config.yaml
n_layer: 16
d_model: 256
n_experts: 32
experts_per_token: 2
d_expert: 64
d_shared_expert: 256
activation: "geglu"
moe_layers: [2, 3, 4, 5, 6, 7, 8, 9, 10, 11, 12, 13, 14, 15]
router_score: "softmax"
normalize_top_k: true
routed_scale: 1.0
balance_loss: 0.00271
balance_bias: false
router_z_loss: 0.0001
n_groups: 8
groups_per_token: 2
init_std_router: 0.00689
lr_router: 0.00174
n_head: 2
n_kv_head: 1
head_dim: 128
vocab_size: 6344
norm: "layernorm"
norm_place: "peri"
norm_eps: 1e-05
positions: "rope"
rope_base: 10000.0
rope_fraction: 0.5
qk_norm: false
attn_scale: 0.0884
tie_embeddings: true
parallel_block: false
extras: ["capped logits"]
init: "normal"
init_std_qkv: 0.0307
init_std_o: 0.00542
init_std_up: 0.0307
init_std_down: 0.00313
optimizer: "soap_variant"
lr: 0.00238
lr_mult_o: 0.805
beta1: 0.95
beta2: 0.99
lr_head: 0.00909
grad_clip: 1.0
warmup_steps: 200
schedule: "wsd"
decay_fraction: 1.0
decay_shape: "linear"
final_lr_fraction: 0.05
batch_tokens: 65536
seq_len: 256
doc_mask: true
train_tokens: 250100000
steps: 3817
dataset: "wikipedia_en"
Below are experts of layer 2 (counted from 0) of a mixture-of-experts language model. Rows are named router (the router's row for the expert), gate (a neuron's input weights, with its number), up (a neuron's input weights, with its number), down (a neuron's output weights, with its number) and show model dimensions 0-255. Each number is 500 + 50 x the weight over its row's rms, rounded and kept within 0 to 999. Numbers have three digits each.
Before each expert's rows: a language model's description of what the expert responds to; "gets" lists some tokens that make up at least twice as much of what it gets as of all text. This comes from a sample of Wikipedia text that the model never trained on. Tokens count by the router's weight.

# expert 22
Description: Table cell pipes. Pipe separators between table cells and semicolons in stat lists, plus word pieces inside foreign names, such as Surj-it, Nikol-oz.
gets: " |", ";", "i", "o", "it", " it"
router:525511463486501568517535534574518576510496531501488440503492562470587534487430512525447462561550548535459517494480528546457593452468537518397495463531475424475492531576482593590539537414457511448418449521530485493464481537465418513575545546538499481578388411531496395485469503437527572514486525572549557427511503518425454468536517484440495486532458461459558538509522612510469537422466438455600597518531497550560484528524412540507458490513428414544448452437475504541461534545570467425523482433557440557493533500364536478486504505570488553551482481466416482577479451495626534482535510495468490472541547520553401507438569554455477606443461475453482475413605454573512525539455464477467506573460470550391488595468537499380426590544556440461401520497456475432483453538468502
gate2:528497605474506446541471448486479576479456466464517441537506543463494488476508489436413484503529603545530485476532539433488560436461543523556597462500503462441512479530513492520548509529540521412498495575564460451466488555548500524562480445466456533492453513578494451549357566457502515534428577503368443393520418527423627460537477436466475591467342545515537568482434552484615485489457608482565549446473484536568540559562501492480411562502562514510515458554479534552523453524574584504551456528443530492548445636449542550451631519538524461536457454527484404441394475464477469460518517508519460587557454422458536516508448481481478519511487542518477441451430440540484446546494449470469539549512525564455509422530573442497468521554505495472522510466484438444590456415462536
up2:478517478453553492453508563496458436501516552471466484425581544490450505450521449534517538466457542470448436504534542613547426486446471519496499457561613515555543571467614546456501506528560596468492512467501508500362476540460447455515583540508477513501450538634505546457475447578435528514526428513481547477520504510560426477482544460489538505519563459552433408492422497550451568536497516499527493475598461411489442473487629433538631403486466439486388593538553467524565437495497514506493442546493425530442483481509489504452501543499549480468445539565568452577610468530484488490553515511470572434515503520499429621492435524408457480532470420508506545547588488515544514472533548551453440459444494551435552446560655488381540437546495525530556560525522461493429493494462544
down2:481492522587543533498451519500427562517548488482493548456477470608493450519566516426461435506570599564463491602415487537536503463449454590487460470503553534511526523612424492557526499534502516433514575513435512486417560569408547538475405526504490486411501523460453527441503506507418494565428504535456463556391565466484528499462553523545497573506414595568402484483528509494364490567582515446489419528546526503468483484496505544462490355454438470533433492544482418477587475475482435487575406429589473415488491447524535508459444505491480512545457546419567508473567468475529495526507429529451590558504494536487534458470491445443510459485591520544460492465532549466435525574533545482561475525443589442444514523498509570474412565518523421575512624624484501497446562507473475
gate3:502519540569433476599529529533520586465548549521514428477460483519539438508442473435433404523540586529539495493449591552606462523556571510484449454568552493380501475512548488369539521465409583550458546513508486571446517501540581438537557486423435494433520572529527512467429513487558578499485535511617413583549452443545489492498502535568536472500464425497522551537533555416513481433450484450532411529438508473531381553466493414482534430449546475498475477408542488642467587488503555544546491524448514473543488552493515501530454562506440431524587530545526416486474540445495505436572441552523537502464536475406526516499455481388496505516535582508504472473520592540484490525476633549397478419440475498505460581480525503513520585520518467424460575460525452548482494510448451
up3:520456475538533565515445531443491497543514423493499493558516545504526511528506530475510584562448434396613469388559496474432409523479430550571487512543434475480464505568528579615461488457491473508469415412519551348483459434507480590511479509501451484528493508465452488510410546524565501569459448525438523473476500587445434501478489519525518477456611515464465473546540455559499467468499500506502486465433477594467602469513559514509463509536503478548552486479471461461427460603607413482400466488561497561436458578492515430470501451584558593459515539578494486502570574480552523466527476438528474481466476539534414474567535541483573457548520454431515537441501486449522565492527421414597502595501509532474412469640425552504454531498521454558480557538357543506505488454410534
down3:506410538478421447568449542546462545509420485471570507521409519443591479529488565457528505462552546490584416512473500516521457584448532527548464524412512446468573526416569514502521481488456590371479477441492511548521483451445495488629544540544486365578486504499482528572499517467507513514475554530490542439542520475497576411424449602448514602494405407536463503553603535507430538541505475546518473540572569504454550519487444476447507411546538394460573556525513490508462503506522499479434462570476539485484544497460495502563483500568614530507444572448506455502532528462499601555495419599512509479497547505510421498464454394480515448593492490442449451601478398436533435518467531557478541506449453490483451569458505476489456544522544527484476523510470505574463349453594490
gate4:414465492503556585547546556476467572567401525454538524527380588465489457462429550476557479486508437529500455573584511543418475507496450508481548475511574451491490471512431491497495509610454528449561475500513532644549582487544520543554481482532434475537459543460574535465457516481522552571515520517472509449462480516404497463535546483478487590401547497435571479485516532442415448609498471475436438577510487392536452530589476436475476548500579509463562591569539464436529436441529530458537406485384514544547474502538515466574474510466471452467588507474487456447438478491431556515483497491504576498449482554523477454454497477490480521496451459478468463418494511405481579516529565501438554496475447495550431592525483475583475635476530545547434495475421409486484553435451336
up4:443547582537524379366442449521419436535554500514515505574481472457476468428460465494534457571533533528435506472460422455469520499547463542521555597524461554469509520460450508465495546529479458521486524617517583426502546486548467462390533461452438541485585610471437616597511555521460505512455461536479460494536518577530447523429517481451472425531604579545487552519501399516446446500448460522481499470488509526482399558473517476453535595519556600520517455579515538427439456465464494597605609479614438420460481522526488510567453477496460486428515483505485550445460470554558473463487571436570414520517546395513574464458533553562558528557506412519485511551494565506518513463492500513590444490494481553482550478409517404487557485493496499600485468530499584558495573522535508
down4:634525550507550508548552545487420492440546444454463582424540454482558491603526526529525522504512569519491441471500513539513455465483447553419501486507478611529457485526458511461571529450510497568407456475367507396477543496506456479468416566371494503430513549433525488556508609554443410509559436537548486480495436509447536529489578477524462492474470454528525448478530553515529425394565420574497465510482531421469481583544511436523415574426586459489510483488598490488505520561404558510562502421486472592555532527336519525475469477553457516509455526536534497522527494524509495506499529503490468578508569511420573457585556485562583560530600469557498532527501475490475556447389494448505465454495556514455550429426506564509508538570423461450496556508445470505472391560540537
gate5:603455565438501517514541454480559563541540511495462421463526535496514489489507485420489478531527599547518539494458561610601509435455475532607527411445381452489531611492542499455544466529477550456509523506499490553495531526554476466543620560462509598568457474529538523465503577511483563532515485536497446423495501431470429395574438486536496522452465440473574429467511474434467487531447548510555462486526458501521535533600503395444562461542524534518458533397545512591509406540536597525529463523419522524506413442568520434580564479524548421439531370439515462482439578457566476479517303521543538479398465408521483472514483430475458479533486567516474448535544444500502498510535530511462547504476500530461489490565479463554525556513519463465462602490423483442575542490467485
up5:431355560437510490479458534610546493504494607533511570463496519557427524501448484544497504445517539552565525554533496360419470477475539401532579598473527554513531416445505548499449474486483549471664520583593439551560538471482504562491615512443477422441459526460457525528450556515446532562531553421406369452512433493490493450428472500516474521585482521536462529467405435546557488497451467543514489517516527520507514541463557544492445503505549496537553576460540471454446494461545598490499553553448549432451494461433533526478529455467472454507507496629495480508619560499536565507486485520521531612477481519503499378561468610525452454565464515492455519495423545512458551527491458465485453417519466405488536496474518479573492499500549563529512574415487531543519486426553462
down5:485388501416560419510487554514474447492522474504518539417506480483537594432520576506483526495470510500482627496565501485599592569471519545520448427513500420439477545605377550530474527476500474469493504527421499504477466479541497432415534562453485483601477433527548512538485641539449545441444503542436438535507499547425462397484483561566460412448493501506514440505422452538509518550470523440509491519408487516483494515476457547483514462517492567602596452494546515503450443504504429444517544522537447517508516582544414541474469532475498468502429445486607496445501532616567514581506469406480565514536494522560425430537505586494569552433479510428607491421557572467451535489415453475553544497580516541429565530459586458487470471538435488567528541449378513535463438547518513
gate6:560427501540537484571500567498535427401447512510562547552476550451497425456539409476478449505516541551476476437561610524631600520489442545514486488453531537472500485607587481492508542525458479472416439465454573541427576534652518495545500471531524513525470499554425440545438489490543553573429483480550519470407385533500473433489553490509506471457471473416475524488450436545493476534496580473501482475475524437511503513604572484427449541573473388512565510465566425572501534578453561462437419560533437559499528505490534531453496476562559455542455548492447469584475493489533574440532536545618505520454491431495404542523516613443406462596528542438465440458559441466494556494528465492463498445487563510483449495542504508509378494508500432476481454514413548530516404489497446
up6:474595453440559520495543493524499458507508529495399526448500429530506499516419569491581480518442354477654464541499494528488381407603566451439510481571564401527478507399487558530509424564548479504522442569501469530603454440522582489428564535451524510500510547477467507493540528514555509518465509587537556550481528523478459504481489397519483464449424522510514485529567548494446502458540590479478453483543439548501480533413514403469481589517516498511523508458490529427497513445466467550500532478558511444560445434508503463629519473537493496542530424396539432489449533419464453519481472461473493561505517465493471447496411458495466496519533499524540461381561589437534347455521579516466590495563473437472451449499415533474540433531550559574567542410524473445450427498459552
down6:551494478440464468521538488507519524533553441537402440472481518463645503499466480470571509456489440522467474428636455530527542484465547391512481424585468484377585583601486517534591524456540588390533501476571440548577548425516505579516547469440551542457415527532499447521527465525553534514489504575532516540557477407511506465535484440408473567502473420518572541595614468524556454488424435485507495609540525550466463478395480612535582497486500481438507511448465486467456475532510557534486509486441539422457472504549537518492479434459573527564450462542542476444407391492544572503532520505466461508474498425496548468454418410457558507502508443522512510537514549525511408469425546468504451492501512475574535576456513522445454427462492546493498510471563450475459467500618604
gate7:410511596457526588554611445507463537477382533519426382429512599570489504558491484449526463546523520505481501589458537463445444556481494612470501500451474472461435554422557574509554501582550509417467568480508460559482537514569523487496506470460515465554392542459576450592486519487541461533482516503428427586496453398511634480525420487475524502457569501448576538528430502543572419449455494506506434570582484578570478522517523471447542502437495460579529572499496460570560537512519525513512458494531586523533482500602540524478566463513569402520493496468489441530438455461429527509457536565446488420481480447524529423550481493332481492405533479499438505455523502460516509439514527505510532506514440513482365530484497581511498609500585544502432460488467493482525549469440493
up7:452554456556560512469472483486431540494480477463582601509523427596504516497524547563487467454539504432485423502565441553486604517418438490434459499464499429503502456443502553574472519495525526530583431481438403468465454493539475562449415546601485441493507504487352478610423526518537479498553421504473431487459481508508523542529481514505501498449571536453501428574475461468495506551559522505456605378492599571471517494478426571471518532459465562453463512554431560408518457517445554346396530479554484513485501516493499595457426477524547507501458553503421582495528494521507440537438486404482503533496465600508571615501493346527528523472415493509506564551459519461474436463516538556561577489553522511565500488473499565483549523538552540480485532566592522518590506446566521
down7:494437531537529483518514565579480454480593558539451449572538524515498516532496536544390450386545494515519456503476508537552500572443580494539575597537473544505485464397594473540511499403548429558507481492525417496445426479484437465467502408385504453562547511596410408557570417463470557480455437462550489510512549516591529501372556519444472498490523432496489565501451494473460499537437588451558514480500509480431578455462520458514437498498512568467567408472506458541471506548515439543451471523515630413528537555578430495531514402514507498444537414498517455546538582497501497640488639437462531532560489460504536479492545462423557495453533432514498493485449502522466511547565440504483520487390449426514491533501497490528575537507512502504463476593443476603466560554429538
gate8:536490541515398579577566491429480488588522534465507532547511433496522515535372502468438428516596528539457503461576552526499529487561582471528541432458477592496553491497567488488560549476395514419328439521503492488483528585511513479592452482470545444490570462457534450598494513515471586529573477509555493457486439522388584516471508523562384566484427364493448572485505508476471527481453501606466499563522488497467521505490519424530511470423437439576468478562560512513453524567571554505457464540433464494549467588547511554514568506525450511556472474530417477609491526499524537451559367540494446470489448527550513434442406451438459469475561509450450514481545476531505478456507480538431471438476462542521474472587439546481505588448503503433571604558513466479552492433483471
up8:516429418459541444516584498533586531355490550494493463449472523544521405531518441602566510554580537455537477531419529551507527552496521504463481501532563450470509638502497542460480518496474510432539536518484445476502564504508525525394422588471455511512508528501518542429523393636483450498400515529408516545477493513609579533513482446513549497439586496466519477490488503585537443467503449535518520473486492452486555474448401540419480444527545507486597514379516446466497479422525499481541388448504493524396546524499566469508454450522531423470483590586565571462464590443518500457486545549619536529510521499431424452570539439576535501493496499411487476506562455556537508489425550486492534532423487551468493489542507597544458535465578392450514551525524463589546507537410516
down8:485584507456481564581423538470395435413513486570527594457522488567445545556438513446538464562496569536510487533580526465448497575507414475538455364495497530531474502489487409457512554430579561540517487508563578435469525496529467549454503441448494470596436410558477541557407606474438598521446448569499412479478446545454481498472601447526479482567486518458497533485577549516478461519453534561554564553450585473573480413431513535466555553443544488599486498477473485399593468515445534472538433516546448513518482447554557549455477462494568456498510448435412529458494531507535502460393472565521611526492501483508494467561526482454508553521528405493477495463533595445475477482499414557507487529486454593578489511486486453620587458546522449580456507495445460542444526452545464
gate9:438464548460442550573500546594569577475462526536409437450516468549550478557476411419529612488408411506507530491519510548539480499483457485536519536470495552422493509415492518532569520539444547449518510588480547536483550570506596488528582671458535472507440596484510479570509510528485535560549475483488498486547514460474551470438509462528495571476431489571530641539528543517481532512455609543438528457613526523497445457484441529475503551596573523550527538400530512572557563514523524486497508432465485524513470502480516411511418379544603442481485483581405476440551448497448520467572495531539567561443461491394447476505449483510554493492528489410503472497485426479469428511522551488408492514464524476495491579528515476562513525536557412459471465456447347571489517445513431
up9:556548554521530515500533449403552510540455340488439491463567459426591508604485504454404503550542586395530565496490577474542497459409447497497555543442516476527503476567582507494439502499513431475563532444541461537535424525552408461451525465478441529450568454475427532508551593445553437430498603448530557535520454495608466477473452519477543545444596545468546430360492624503467493458491507475540557535480457450509499385467556475478464514445590503489487367498610421536453517469488538514439476526517477471516508473532517608523520487480478480482615572534592489498502522476535561484564425495501536471523513584506491535532483476469399554539374487531545514510448399495441501518504439501570482512519534511470445523434515460495468460414444541504517459499425527532552483545514533
down9:483440475490535535391387413486476416563568514453520545524507464424479541450469482536507564418507480525517523541511500460518475517491532442589528464538494478512496468568468484430602529572503470452518458475492560565466523508463516502528498518410542481501530575495454477405528460533469468541559509533467493456601548376485437414417540544470603375457557551540459509403436476472506553500423513590509595481487477490498414564469506458470549522484489509524501554577545486468592468563556546536462516571458493546479530534454502462492473546509488450470431562479512529551544534511573527639425444425581457484439604505523512592558484589497438491513422557559468515596470474504506618438473500481583421471596491485492548562422502573514480506486494428529505481419506493451512338462513449
gate10:535454541524378409602559523437517522488426485497497392502466486475509472546504434393543463537474614587425474545471560554488361464531538498539444503542487415533493495525490569431500505514510538503366547543537465504467487577505583479514485483527589462531499535493466538496403491460450607467546473504516475524587484460476501352464429520523514483478421497501492517474501577477473472475481548484531423531458436467541507572513408412542534503471563441599562491503572512531482508566452550496553482506425457487495444568455547440501559421592568479495450456511495444475421518464489531443519431536513496505433545533467409542497412535463444474528614492467526381565509428549445461474531480561503525472564509501474517550525410533549439467481642540415504584531428520555521488445471520
up10:582491422470627556441531533524486492577489474501515519437510528464563474565443498631489450534439459386454532395510483425484515479400420542478520391507614587433583478532502385545493550465553482497569371468544526468532490519497577533544578463432483504535421459540539440469512508596537441520463488466501463518449496436490485578526525442495501564446507493488568535496448561413508427467518475491570526558458492500566566524583586558396513404451430467513469569446452397472458402485488535440536483514467497502453415538537469491545508536521472508536565551549538542544531485478492533537589504535516573456485556481513481517474496388573550626463454549493547522575462487494537560494400512516475478488518534548490481509438506538493482621422512425485428520436488460447504482530458530
down10:560468428481471448449454542490516485432449484520495435471510584563544470464417499459519436553419597536401426494434522510457440630506519494535505497565473425493530587589434478500556588508543507415500532486541471487553526514538494496504485547533516457611427543476493507463555510476478470513457471524453438453603475571531585438534470436592472467475476591479573569568500509503529409488639503447425529490485405536509567512505472484465511493471400498609456515461466520600475570464503462462499480491478474517530429580399535460616601481507498516524520467513536551532449575453529556438495458470503514489505526445512516550545446482497577543456570505514575464434499477446532417606416584472462417545534494600421542510559484509424536534494401576427497450535561547440455463483526487
gate11:612526561553539560426523570514483473578355432495421477432464524520447484534420456509475463521460528529484520452520512488435445501391481537508495574458505429486537496614400475519490555533476481465421464445548508525498454454550465467498505446474602542502471448475420574427455415502486461545451503496487476554425421512495545440569424547553473472469464485448574568585472569569533480453517465524524487515433467556458445500583385550504562424521468529505489463380585522500463571567553428486571515530544572503419506462423598462459474482526530563522477569557494530467501531449523539496536429588529573564446486538415477578452502501495529446511525564470511491442448477540466500474559490538487561504369469570478525615572511472470452598530588554486550531458548485412563534498515482
up11:521604604502454532505518515496542504469409615544547481516452515522460430569504545482564493530555546509539522544453536495382510563405479444527521499423444516370530419528546534554575463432443428518497450527506458528552390555477484550447474496483573546508539553484490530514427611487493547541411432444482501546441499546563528499466571511501477510441451521610511389522536346465523508534477504603483567445535441523495458452450399460467533468461468559463499465505494541410482519548497452461523581552445459501496486496516484568441449581427506548444469489514438521460481627494517463540520398518564518479462505598502478450523465547527458500482535525547476497516456475448513386487543397474460555431488353490521474575455570508489518562486421539457554491419523425549501566469495482
down11:530490492549517534509475539544469565555473404536545529575574347488507551501605599505446434546449516424617502541527538519438425506513473538554584487343473476550402480451592531501467476586485454396534543586494494385553463439578487518531554528516573557473553520429434534502487519451469533407473459554523450511460531488463367608511525468495597428486484434447456445521570471543516423613488511526528500500436505473462460483573393511472574505486412517492537529511518528507498588518515481539505485442541455510471529488511584502492484525452519474505535455485460575489528462546500516448541551521406498527454449586566439568562503518522612430511472516461442482490536385439574502487406482537492536558499484494544431460440496531566491553461445546474509468483471469422537538508489452
gate12:516594443467511503396488646541535545437446553513559534450511598528554454477392490592464498395566516476520563522479548592592457591532518521510554425483514429501539550463592496519542478486410461502522478482536455431522561547533492509467392523411427464583460457489540483484545453509474495481442506431525495608482471557453602586600499514483485501410516508517538501526451522564493510529520525497477460442464453499494446456493468482460484517518429547460547632445453454495476546484466541588539413510515561515509567565574506522621392420450555457470519541492517494479424583512448469541489421566495438463471542479465482401504538513553473548519488470468485515505535490608559577420501543494515576527523478449445504449521436473556454596451507406525397561454478542549527475532471545
up12:451534445500418523350502550491484511457553582521473587511489550521592491450427517595496514477512526498574480422510545529538480473554512560547501523547526484482551576486561530483466474522506472507505478493494513447573576415467492390506380515591425467502461422417535450468580469572510420592503468464578505502469484569406526580552546453463446476475545509527538475542434472540531504480552554521477448524531492477469514467500575493520425539578540563433503508470560548499500551455473459517541436455553600463556553590518470430589425536525552464517481561484429467372389546507487509549434501554425484440500519519515534537617564445505531467589510449513479486494553479544608574381512450487418440544542493421485537444516506459526573499428541525576461541413467543558399531535487470
down12:520540485580559507412512489491531488503510466589464520465507615566446571549491539573475548572375518455482602479469572459448447538512497516520520555485527579436532450504508507503392554426464548541557490469441374460558555513472446510509520492545367485548509491474496453447499538548469598519550473457492512467368496478383484491468552560478568440448509435500413403501487425514489540526456587588446582498461614488495475458401464468509445536476542579589490518519447572513528538500436494494506393511424492498535504556464495473488549528520502510501571507574465452513421562464526573545554523469477452521433555428524424485477600529489546509391488530523475452450474534447519401468494502473416503570415470569514579440629543546596487500538510553476476467467516551488476501458461495
gate13:562513504518465571657560541552506556447487504528392413471451607450520439493427501475448481597495516513428438499535513563495392544435508500463527371545517567520487491519477523407482629571555546491502540467493401463539501540563567506544447546514506476562428558528581464422521453429614454532475489524578517586511452458544600508569485435577465546486524419412518495439417485451466436442479480463576466552569451539508489576468478553490451502481497494477492527556525463423444433492547468592543463561496500468578386433532544448524518448509490532492470492535553529522536480476471506423485466632542498518395463457454511466534434488508443523485490512458514474412513515477420554458488533577471449490525528555519514537552582447505541553573607523510500482496436520542490477495399517
up13:494441428483553465396532449468490446526424512417437483534466429502565456546433488555589460460471402606578512420484553492620492412504416548508464532523530484433505590503569430617463483480473571519531499512502550489463550525543551442547501447481466406481505558455473488560479465603396532506542512532467465476521417483476515547531460492515500513542556510477477530478439543481483497591436575453598462446574575478509481450447608494539522527607455548479549505460506465526472636517490554483489405490491557461472484569495570542498479510521492433585481462595532468493514533463467529543522497387466514540554612562533503470533450586489494579448538452457547445517527459541537514434517487532493585511430487396440548535525471500533507590411514357527540508490448493538396516525537505
down13:529531501445516466442592545540435467556538462433518505559480500465530537546473518607412544463479433552584498579506482497497502510481502462603587520556583471483507493483544552405546591458501522458505465494479447535474468427490508480497511507437532429530442467470547520522544529490483540510483517519545435532567402434465494513536529542560458518479472449499485455492547465549533512511583374605450547411505443449477478484493516483621557512555466610530515490556554412530460554588479497528475443510440395556426432409457488484572537465384465503486508559430374540485530411580536437526543457501438571542450536519494426440524511569450434471474497428543517518531487480492459541559515485368476499504460594485435513497427635423528575549479452430461497439550453560564509449545595508
gate14:574451537454481510560474508505534581446474516515518486492520531433616481516506440523478495505468538534480471500518526513466542454501428572524478539435486544373550420537504516485498554476519432493452466492543462492476564591463512538533505505413547518504506502592553451537443471426451512576460448456402437581504415461484518491509541511524533557540482466489617493530487538456423541496460575463493548474425514466579527522529489493472552460507473415487543490486563464548576490547568567541451497562452520464506511567459547426448529455495599498407434553457433536466470554476499652489545406547547497537405468561422481534416591519471518546437541589382585588497453512454454495541593486478377573410502448541410425536471411526506434526508530559451539452410411436512484402474494514
up14:495470503544575447478500492463390544530367538481472516521462554515462534415586539558589609456541498431465425544574541484461507503491538464502579446533418456415477589494493474444563498514505565413535462526477422528541414507441454523465417558576502471462564430488385486560486496470483474520548313505498459483498445535487517475510531481598497477593533482411547426575496483547498514466475524485487515441397561601484523583457537451612555557479496481413430541536483519540491548509529436512599454480601475474423470488452477459584508534493444583547483523484488491583486438472462498487515506475552441448471563456537509511573456475458484517503444531488545447381467401559478480546478522447553525544419503521510459521524418537473471462502448454503552451461498464453544389492459585
down14:467583467481549507505474482581485490405382448442518483484488570534442568483425405543532527422491421472499476478507519509499476518437528462503569539508559492528520632519545441510503436475471474524419527441441538525513546510529560548440437463522484552484517580461531425428540504484540543498400495483467587577526616510495563370513494462505496416460519527548379519539562477505503450474530403485517459569473529431527438503467496455521565476532547496457582410597481487460439502437545494645427580414457473518520478517447488450432440503536547513465571531506598437450583485437452436522516523553348525475487548540423537561573534546417507506556604568501556518443512503474502458510471527499436515502586455519455530504462491581548515491524496448534569580549486421561469583523509510
gate15:516450525587460521481608497454511532543392495544459485410559464471452578535413511553477454503551570573528580457529449469543470494385529471443479403492586484396411456505438499489510530589465506542454490502546477534485549570444555460445492532505499431482450506466439543482467522583452544507526544560455497482457478463526593441516467470538494612470394434461466598558454530558472527476518541560560481409424521584481521491479466513356582414435512473563471571578537514480466529569506475610615507475509532646505501538458551477480546429539564485550435466518529484488418436464469557518560451522381484566447507531502469567497531495526570464486529502461441479488531503602466479483416461457495498506496539450462525506450515558499546582449459441476396556480534539485496478555511427
up15:429420497506419428402516518536454479459502481523637465483422531508516483488422597515534388486495574533505561494523483569486542577576578455450518577506499532485359435505384430533458500511416431466466561540436445377455528494491455525571479482575531521552470498518580506503494484484400537446501578556530588460390548582523413496462504468532425505404507450500548623512418512354508497417471601438505517546483480471433464601490510396449518546568528470516431512462582532466481482472517476442510542562575551571548479490530455557497481510437456513490504488503477506443479559488497534471505493544527499407485566489438455584466422527510492488441509529560498493593473542528499521453514606529462523490481526462566526484511524488513541526579531503478461529431495600482507585517490525
down15:555614420545523545422634490485464525468475474553502506404486560475550543468479508488482432496579486482453537497487576507518468396588517583553476484452539462504521519484365521506522467408498547538523481499428544464512472495546427528443497487449532456541485550487519521491508400527488445464489480500609549469560562540524526536489476468487514535516511504549450368497448465510533441588519632501503442463542444662470453492627470507501530562495457469518443530531459521499517484419529390455417506561516547396470504436489554451490463472519435524498521599538480483503469479519497526438546510589440548478464475399562437615574506506441532433544500585495417485579474558503532488619515381494478485550539516498403511476511516526458505537506498543406357509475494528474498448514528567
gate16:568474510451441490509508570472620505429503566555490475504540589483547489572425443584494462516508552452482614541571506423501374532502517536455482568502482500472480475476522425559474614514523546529495434448554385465495464559473512518523574546499528496696446538468525449594404544474425536525592468493548457520512393500439544528494498457412499540513542480539499531535550531544531493549425589482526478502383518584634524483548431563510458539452520444494462541455452513500536568541466549446489446526538434599514460495509552516560533442493482595549471509476491532469483503405537469470529522473574476506435512529479413528480541460491496476536487457444488438464472476497527471541566520451498516451515436621563440539464518458575420526517452542460520612498421528455564470453408436
up16:449562542469546459470467476460563494469468590537525464444509559474530476578526516556496561501530581451486568552557454492454394560466589521479507542421514393492514522532412472519434525556496505552511444459507436431538475534478423547484454569474515500648446455464509486537478564419454510495483466519534483541519490454407598426499513508416440457447520554529478541562501479505465515565473603517459520408370560635536529501520508498549543530438546440521412468466457545541576698532482503379486512437538451593492502406510487489438565503490530472451447567528486492419570451508503460457529589498502482491455574456540516468549559515480502553496511495532454453462460555447494477597577406468462408488500506522558501508483466477619481525571519476479461513467442560471587503462431500
down16:528397572478510532502586520516558560486574390442550461484510580522523540577505536463491436460449459533507385486516425576565489601477526464437471508526495498528512471491544552463505500456461477491390460423527490433520440578388521503498435434458499455456532530526499519473520432597557510467472580495520491514389518450511462492503485443451543542563463524494427573537444515527594393536510452509554555488452499402332540373500536497461534420590541468472501517496537504486481480462492521521536460565403527509446425614512400546467521494583473570515470438536547458537556601527498512477500568522508518562491431578461571520514508491538541612462521581512489563498460473565525532485529463443468445500537539579577579504484504570500499456519508422451554488513471559494511385418570468
gate17:515480433394460499546473522432571543488537437524502456522537567462622432498509421567483557507456542525505549481591522431546517520496529567459550506544478513420442471539540542481512595570488483513558492481563454528506534525544477466522484462406554434554448511478532516473447492446523536570402576473460528592474442591453496484533548528485467517426425468459514589533485491624518422384464526524499470554419548374546492501518455456546474490539525543507570487482506436564629454528575474524539531468435468554438474426444553460538546507531597611465480453493468594486507577509592528409513484494546503488430580495500453526592488543533484511525607426476496544466473490577449479559529416470439499463491421557508494516579611518531478481463489471416509505457477403568494392463425481
up17:521418540478559561519460454433483511463454513431501513511566575560444484507492519490454529496451448559612626453533585518500462504435488464438507497538619488420552538510550455454468471581385491525439525470443479509476515485512485523464576576510472532546509531363579551465497529555521509561462512454456611580520529462537471523554495405480568484440531541484458533487437494527397547489516513538477465476638555448535521481481508486480399562503567510558520527484521450492531587547576494459528481469418561558367511511458498379493406403520577541509501496493470607518513494530568484481512393481567469476498446534481391514497418632517529504546605472496494530465485520591525536463500466549513453557534455459496502500589517462469499518595494455501428566564439448458508469420476567
down17:481514573469472526560429499442527563398478508523531457531485566492502528524502578508494499506505524520509558504486555544438502437474416510419525534531562526683557520475497519468591508425616526493402509547498539520474492496417493526419486487436509531503483428534479552563677468446538505475428480542472539566439390441420461527512493429550484412455465536510535464511512610559497551553486472521477583523595564448430452501546447463539446446506509445474507499520469526521460534466505569509502530459456473513433630529568417454499476528542456490571483518528555462610489501522538533506558455527414474410507527419504543472508403543484417569596375502435520538488519556524563453463466467488501533385560587474548416441548514433578478460461536462458462478511503504433537456507439532
gate18:473471512509415564500559551567432506548463525527493447526482542503447454484541468514417552536471587457552402499449522526429463598435543542512519492499464535393594489447477572526488591596570475475529459550476458490506536559528633498513462484444550498474446502468499564484515551495543525478514470592437468614553490494487468461537421511595584487549562463538463532404437523515465476455485418586558429524459467434531427411554486548512511478484561545534443553508513460451465456486620636498543435552526514450533345488549533464498566449492504481627582540498566479560524450442400476541473513450493536466470416460474506465456477510497498498543538556395518473543618548527476570481471410575508428429502556498490523527475535514446413571534507483431509468492515544564537429480506500
up18:415544558471370412460526529586474518473518508468422595460495452445429462540529524492386571517579563593558532511471494544537565491419507472475512517506519424487574505397530493503499554593548460497535511582528511505428531469486530505528535510485371550499503486554437511507474440543460478467484571525552556473504555477510447460456559450504506504540457506517481469509488551504431551372556463486514573455471479431496452481501557557451465586471525478523494445402560485426466354487568574497548434529492486500566493534510452465474495500491491524548471547458622514467524394537489475494470554534486517527522429433389514488446435469496517499599463457516562547557524548399520565446453481481580403467522502362570595507458599474411448553528608429471520498443564448515463509474469522
down18:420495492556453474490442512479440485509514556492481484513563377461504465529590506527460419529549483484543510493440519463507607480407486536501517506523432497473449547485545439493489543562547452444582482533545531475486491500443510481488554437388564457551521492450521601519524393444447513514434484604484549476504528498455533531434612465469525505498506491479438575468443455546519538468554541472539540447440561403494560558470633499520431544548524614514515433413461535331442431526489428482458613501545481498560503463408534579527547476479425439463411497583497495524592459516561464484502479444566524410518459546538543511554494534560526528422522391543550480589495532496527507583396395518535480510573528466595569533436548504492496503519504452550474426588519462441475528496468515